{"n_layer": 11, "d_model": 192, "n_experts": 32, "experts_per_token": 2, "d_expert": 160, "d_shared_expert": 0, "activation": "swiglu", "moe_layers": [1, 3, 5, 7, 9], "router_score": "softmax", "normalize_top_k": true, "routed_scale": 1.0, "balance_loss": 0.00238, "balance_bias": false, "router_noise": 0.1, "router_logit_norm": 1.0, "init_std_router": 0.0141, "lr_router": 0.0016, "vocab_size": 3194, "norm": "rmsnorm", "norm_eps": 1e-05, "tie_embeddings": true, "optimizer": "muon_variant", "lr": 0.00203, "beta1": 0.9, "grad_clip": 0.5, "batch_tokens": 32768, "seq_len": 512, "train_tokens": 348800000, "steps": 10645, "dataset": "wikipedia_en"}
Below are experts of layer 7 (counted from 0) of a mixture-of-experts language model. Rows are named router (the router's row for the expert), gate (a neuron's input weights, with its number), up (a neuron's input weights, with its number), down (a neuron's output weights, with its number) and show model dimensions 128-191. Each number is 500 + 50 x the weight over its row's rms, rounded and kept within 0 to 999. Numbers have three digits each.
After each expert's rows: a language model's description of what the expert responds to. This comes from a sample of Wikipedia text that the model never trained on.

# expert 27
router:493459501512521455529556560391572492459490466493480541495572482510486518568538428481492494388449416535415457485549439491572521506472597502490465475564455488534582493620411511479408458557429499
gate0:459508564428567548474583522529560466472502437453499470532402534395478515581499477437457498477518444581511439451496417439552492589583507461509528473618470457543497459489440497500485363505468520
up0:543422509552503459423492477542463524507482522528489524499439508503530531491433505603551464562514548417482531488521507543528511551556506504512515516456533554509549636570509574443458480505600564
down0:542512500506510538435495452501512629484539548453506620627506561500465522456509491509553475514470504477507564532472538549415512497514423502508576535447502608594577476558471484386412492511583514
It responds to: Opening parentheses, quotes and sentence-initial capitals after prepositions or commas, such as (age 74), "I didn't, United States.

# expert 3
router:420500570501514612438538525463462474554529510490519447387464518514550526514505537385561399506446513450453595468476561488536449526468475533662496470527469547376494479486498564531603567424435498
gate0:467470482460533483496579509538490464546595410401585469523443495409425545538500457454497511502404413460470427461540509498515455567525495414540499507501490503445528474510416480476534430457477501
up0:549540490589571500454490468524580542533469506473466458479415455613561492512553512574552406590510605490466514477469503511458489529523515456578461504491522504593551581509498493504411526517578599
down0:463493534403438551427484474500443571440528494468542549562488529466499477535540512489560496396492476436452496550471488564476530490500449485567536482327494499537491595502519566497509498502478498
It responds to: Word-initial or early pieces of ordinary words, especially w, qu, me, requ, caus, av, as in w-idely, w-ays, el-ong-ated.

# expert 10
router:452512507458377445497546523392496478504517531453545503494480365507521507488500465558525539576473498500494499615506506539541637486527552507539529495495479485518500443532410410448547511486477579
gate0:494487588493505484487497529585508485471535496384506499538515534494488501523583498423551499477428390599559489536495509422564473489546478474534510514515508499482436438533478480502416431527547462
up0:539400460486481512500443420538476446530442506540479500519440398507510586453503440526446416551518583477504498504530570415465514494521530497576449490505483558541541647501584486443479564552466587
down0:465588566522488487494501487458584590548540617475475499568511568474464450457574418494567532473563526461501541559466510591412508494519461511510550492423481554582524527504508447524431535483500515
It responds to: Sentence- and clause-ending punctuation, line breaks, table-cell pipes, section markers and the conjunctions when and where, such as "Census,", "length:".

# expert 0
router:501507391461566491547408449571478505577581524512490428532507498516611526550500623544451523509573458386510634561408521514414512537433440420473545564532512544477512545392522570502465491462432477
gate0:468512516562484407509513511429564478504610519434481445494589455514518523429523512452523547437465461552485480442460422502523449620553510487514559484505412397486532482500432509502455451547568449
up0:423531533591456489454447513497490467425452590465446478464612500575537572431600541482501465540485596505470505512459451546477478610509520480542456498531471526575561576507501562482451426558528557
down0:439498525498568543467549388489525499429449506502437601596542593517525437497552473439607525493603526477406518527542491518481478439549458476450523446375499612628477562511500446499465522458592464
It responds to: Final pieces of proper names of places, people and species, often in tables, such as -son, -ville, -ford, -shire, Navratilov-a.

# expert 5
router:556569532485484557542540492506536447405543411632436531500496517435480543430507492549512524453571432471412469444423407449508445419512487427544535496473504545556414501599477459395469453474437503
gate0:470490488542601454499513520494450451531478436404523493444417559557536563537522490424464435471478436489512465459544423460539471500568625396516579503521515463468489490459422479492500457559540517
up0:587464487493419439432454498594539529400493551486464497582516455547517519461501488507496533591462591410505505558502489449434552548484524499498513499503440520558502553594570508477481560559469516
down0:523520498541495507432445425466531549478512559522446496457455503481518497420461436498506564426523467512471545565490546544389563505504532490566541501460459579484481421500561428419498527503412447
It responds to: Subject pronouns he and she, and first pieces of personal names after pipes, commas or list dashes, such as He, Mar, Thomas.

# expert 21
router:419480476526507511563499445360424579505531424464517557485482461496493535460398556423462552544434522461417467558518576478498572504507534582422497521505565496536445480502516460455395546514590486
gate0:467472463447482427484468479487524503446493465416509500442501442496516556544469497482506508502471387564593508501492545502574435535453547509524534460493413412491491454556430578492478489519469525
up0:497466543541493461415429541506435491457409530518472507506430541496592551480548597511519468691445596480565533483419428565475484603445570518546467399514524490555464471610565484459498528577544522
down0:496622593476532479531455467444553500547412495451528508599448538461499483558613482531533578421583551486571502538487386606441555557550513502576523569471529514536546595521543496429444499496501440
It responds to: Second piece of a word right after its initial letter, especially vowel-led, such as B-asket, F-ront, F-I-FA, b-it-ter, G-ius-eppe.

# expert 25
router:554488537491524477455559367530538533513555511410460489492515529388468537466475434480452554553518479422524574516529566440552510627539433440578529532504538472493462524506311389425484494473467485
gate0:506477492479493509464501458528462445530543442319529523474508514449510577469471469488513506482531419544459474491479549495543471544566513475566597460429501528564555503519458545451500447504408466
up0:526454506571528510425546504526479475576514543510464531466469438427564534487563438542463523598561519480477511500421544488409501584553492438497455511524545554489521500497507566513464445535506527
down0:554525477436459503374436462507476554418488505512482515509417638468450494461545318429503525507515507498545535565491448590507527464502481422532535473461469533576432501527401510548471543407480435
It responds to: Prepositions that open a noun phrase, mainly of and in, such as Peerage of England, Date of birth, In the.

# expert 16
router:502550461525492454523569478538595515475474486539478570426547444477536557533443561545524481466502553495432520464475450518470455484504448469483552541461477487460623480644531460568569544480502487
gate0:479501447410502448481491509514519515500512544455510457398365434428531547575480456503565512501381417535522495404515459453515432530574505432442560499484467509460552462539426481507408464553516514
up0:599504544492473435495440480585486500443536477503500457466487488471492570493466525585501437577430561510498512450493445497413496609447503516509376439529497560530525503511552530442505566448549474
down0:500601534448586525429445502514481545541480523492447491513466635402496520501493561487483551499519557500495486515540511586485603520585395566524583478483447577501474458553499455535419482467544464
It responds to: Opening pieces of Latin-derived words, such as sur(face), con, ex, pro, al(endar), im(prisoned), usually right after an article.

# expert 29
router:523514444521427537624461571506498416472433445478518506530522505476481514529501498504498471517474467487474519497506445462518524634446555553555504595592512516490501456437536578541466485556506518
gate0:523445539519596498538542588448526477450518523332477476523481519463562561603503512465500495572466352572466528535500533493493476498493455553549535431528470485544583457524446479500398507510423455
up0:613487513523495446487447447490402447494493474514516500451452511486512593519486483558450505610480672446451501573482438497408570479412545532522511447565472542518518444559514512494476525496476531
down0:539545492545523499544516434481451565437571500452516490525511576457414474468580530444549455491528586457489446538438443525484530507507566413530584410427532620582472444507450443452408586446511451
It responds to: Syllable pieces with k, z, y, uk or ak inside foreign names and words after a capital, such as D-ak-ota, D-uk-es, Da-ew-oo.

# expert 20
router:537483506537462524493481508509517516518542513537501475522481479448668512529484603544526495507486549516469543500472507453492543482417558533464520537497534498503488455448489562519483458542486511
gate0:495476516596548483442469490598559481513489476401539449479458498365455478517471510482533514548433454447485539495453555482571462483487540418581503511575505398500492432515350505498541410529514503
up0:635475524538548435421381490463418499456482468473499512468463546471584485461502501525533428550437511438516509512499533526489545541507497509514432500589475468511520534519500490434452559630501518
down0:494552564586577459501445489457491566383501592470473551598514487583506500487572541522501520489543468438519558597471494568556593551541491434485519447464493553594524484533497388482418485594528450
It responds to: Short letter pieces in the middle of longer words, especially rare or foreign ones, such as scl-er-ophyll, Ep-it-aph, sch-ol-arly.

# expert 8
router:566544438548485451425459454501479483451485616525537544480516495533440500473566464428582539534443460527483551497529513529489494506452524517572483535471448583550615414509502444424536547538574397
gate0:444490498443489513407441507602584485460517477441498413482521498461471531562508487498513501418439339565571530499531518485625530585509543488502488443528460538583612450457469468493538447470505505
up0:500482459516519486382407510569466610442500562501461496482477452540531576530502499559509519517533492505572547486500500530506519610545567493547349454562470607577587500503504455456472505452595501
down0:492524534447467488514522493470464536526531560422503528566465602475538471414561515511391440501542568493467543625433463549578516460563475509507567512430488543515498517467468464438377591481478533
It responds to: Table row ends, paragraph breaks, heading markers, colons after infobox labels, and relative pronouns that, which, who.

# expert 24
router:535555579488566455371491491479435493521553475519495498456509596492423493466498456480500515499493434523537471540543500428545533442487429481479523415472483471480426457502530505464592570482499554
gate0:441488519494476466417473486509570516505548383451493509495483509442497529523547529512500556492481409652509483472477465480579539516571484431607561541550467514526472375549431549424503433541468536
up0:487502526513506500431413446472451474474501508571487477545399497500508494458581537514500470571513723492479477486514507493396516618534512505502353464565585537468525541554507486525420483511495528
down0:544586498508578439499504500446465631498473523509406551583466582443445422387556623412506520445577469520415524573500559532452520477553415515522498516514440617539486562436450485494517525482445473
It responds to: Lone space tokens and table separators right before a number, e.g. "including 38.0%", "age of 26", "| 65 |".

# expert 22
router:463463495438450504452520527453504497473556522456485401474466526573513511565416535474477574412494580467591460536511508450562517540523519441451516519504500519524442481455550503492494444422443476
gate0:493462503394556490398564499567533440457498498462509506451410486498535579503502496427523469507463502539498381501435459447592471488543528465579624472563421470612479426471315555472487456495511505
up0:472471480515605510485431469538458479456592490446507502393411544502555581535527524580481456645558520470507504488512589424450571561498504491492420490518511541557520529509625579475468556544480655
down0:450559500478499530438445497511487503455477504530489463502522600523376496499606504447478593460588505485440536511602566493439474489469485508501547539478478493552482521506442395504487524465531517
It responds to: Auxiliaries, to, not and prepositions following verbs, such as failed to, had been, attacked by, would, with.

# expert 11
router:570479437451455494603529485582554546501482470473461490475458466541480410459475516554476535527491552443515479468546491512479438482579418577439530323476497533488503517533470464566510515548447443
gate0:510499446430521455473524513504558489451497491443525430521406504455429577484505542496601485437494392546550425370569505444564439500482520518565556458530525545470612504503412562471551377542510438
up0:447416480520485502442446470562514523525526475592559533552508395532582536527544580511568498642476535419484476544514513513440449549529549493500488542575536497624496563586510649474468557526520568
down0:567539565447552518459470418522525538502475517438514452521452540434513476462516548485599574525538490413449573545421508551440477500524465529609462479471508452553530540482435374481493459476475450
It responds to: Single consonants and hyphen-joined pieces inside words, plus sp/sh word starts, as in Wilts-h-ire, lands-l-ide, second-h-ighest.

# expert 19
router:508563570479583569492501502563481466514431491499505403497443489515418534494499380534538570516554511497559561598479558459456580426553392400521556532555461428484428582520497513490490515491487604
gate0:432497439502482472418546475548486526544543413444572424526486468421492588484476553495542472453484429623507512470517490499589505499558458425503517495527484374555497396482445527538483411484376472
up0:509433498503542469441509380593477556519462551512419516417477478543513534475491520569535473532487517461489525503515464495421523585503486510466447465607513500509562471525515599499414518479581523
down0:507512473460507482550511421495487483464520517500476490515477484418467406482489488437614570528562485514521516621451483569497520454558501471545567463449458542573505566548469427456352559560546499
It responds to: Past participles after was or to, such as built, released, published, used, plus closing quotes after song titles in tracklists.

# expert 9
router:479573529502521456506502535484380510537498495548521466545480581485444489504510438524500542557510455487545464510535527384440555427478494426481462528487494453576487535458485414492419463431549528
gate0:543435505462574483494553474537594532494563513442549465488417565403501575508590529483502469483399399577500484536538501418525458506510530461573509477596416435512507360495426465456522476563461526
up0:502484545501512483487532503546489460417369521542481479497505475467530568498496553576517431611494606472495581524504536518457507528406527509605378537517426540512497539605477512495487524562528570
down0:433518474525509500523513518578502705467460515447503417494452508457478494499539472470561507494530440519523591541422471563562503494482533560459574522472470517575529426491472415445570463522548456
It responds to: Word-initial s/S pieces plus plural or agent endings, such as s-ired, s-eparated, S-oviet, work-ers, civil-ians, and the word they.

# expert 6
router:495507580525497508537504562474456516458483462457534501527482545501528536493471542515480539496508533471537507552552504525546494512525588504517488516552451544548387566485507580568508418478518513
gate0:458497511466479577552558453480571471468505510401559440538427489479515495607480580414568517433482462535499526406486526452599504531548453439574557502522427527452507470558385500454499390508510528
up0:522471496499561516497469494593488435527476414548480537436435566478514542466452520552443437561461587413503549545460531531500519455517509495598406584550527478564573534573512515452460513517594524
down0:494463518518414535499517456522501561524576592534417450532465561465414515546500411495504509468591445488467522611494465600415567556493513464549593517380567509485495534455447501550510421426473505
It responds to: Percent signs, units and number-adjacent symbols after digits in statistics, such as 17.0%, km, kg, °N, feet, million, 1960s.

# expert 28
router:517472437564567469588441484516518473507491563594528462480596486456580518523514670490497518477524448520538479530476492542491538483463455484409489447517497489460491553422472512549526441492520470
gate0:504537584494540470526457530558455478510536491430541472485461507475438499561505502492551501481472418604494484537529510466534524549555527366497597465531377429509464555524370485490531419493491540
up0:534485457559560476464384567544447505435487424552483509506504507446538514536555520499517478597422584536494487560475521575393505580428520427491462488524459518471508473551483498488422467590609577
down0:398508645467469534422430502455508560524456581440500563542420526460536481481597527494459551443503474520471597534476432578492501560570471491447558348477451520543526550550497481433506468403497502
It responds to: Endings that complete a word, such as -ation, -ing, -ical, -ment, -ers, as in unc-lear, compos-ition, civil engine-ering.

# expert 23
router:457522499439571515403501466551449506436414453530519519577484469513361485503586402518455516531488480471515550615486561548456460440423437509494495505528466403440394522477576569531440596528545571
gate0:539529552450483507455510478461561424481549457462527384516567431457538497597537480500539467447403410637486479511485510454595519436543443443483494512543471546553469428492400522400519413588433492
up0:530463529586464542441314373541506470367517512552408459459470467541493536434547456479438588516514617441474511457464538463506499507479552540523485491565501511570523562504552515501463524529500492
down0:537567517531513485391609542483590582464499517474476492545405555567464524520484443475503493459500547524452525610471412484511507504544505446479484501390556611524472515493489461468419584454505496
It responds to: Colour and property adjectives such as red, black, high, low; year prefixes 200/201; and bytes of Greek, Korean or Cyrillic text.

# expert 1
router:461451506455468503518523449561469492479593475484491576495456584461466477473479540457503453537482580562501485456518539503540539496523443506518456555402488481447406411420525484488558385539563481
gate0:551522489468514442480544511471576420481504453502516469535415483509541546565533555533544464459499429580514463444538489502522478545551495480520514436560445506506458465501372482469491413611479488
up0:500480484539494505419495511617436509418503552461534528498415467553568542475537560546517490660491517465444467523525487551425486581526500515580492399543497569524501535546509543497470493562508481
down0:545579515493537557454438516520496490559575500514512466526435562416449518477536552520546499484534500581554469454506534526411574591493510485501628503362507510544603559487464441447428511487460502
It responds to: Opening word pieces of longer words, mostly consonant clusters after articles, such as comp(osition), l(ation), dis(engage), p(urchased).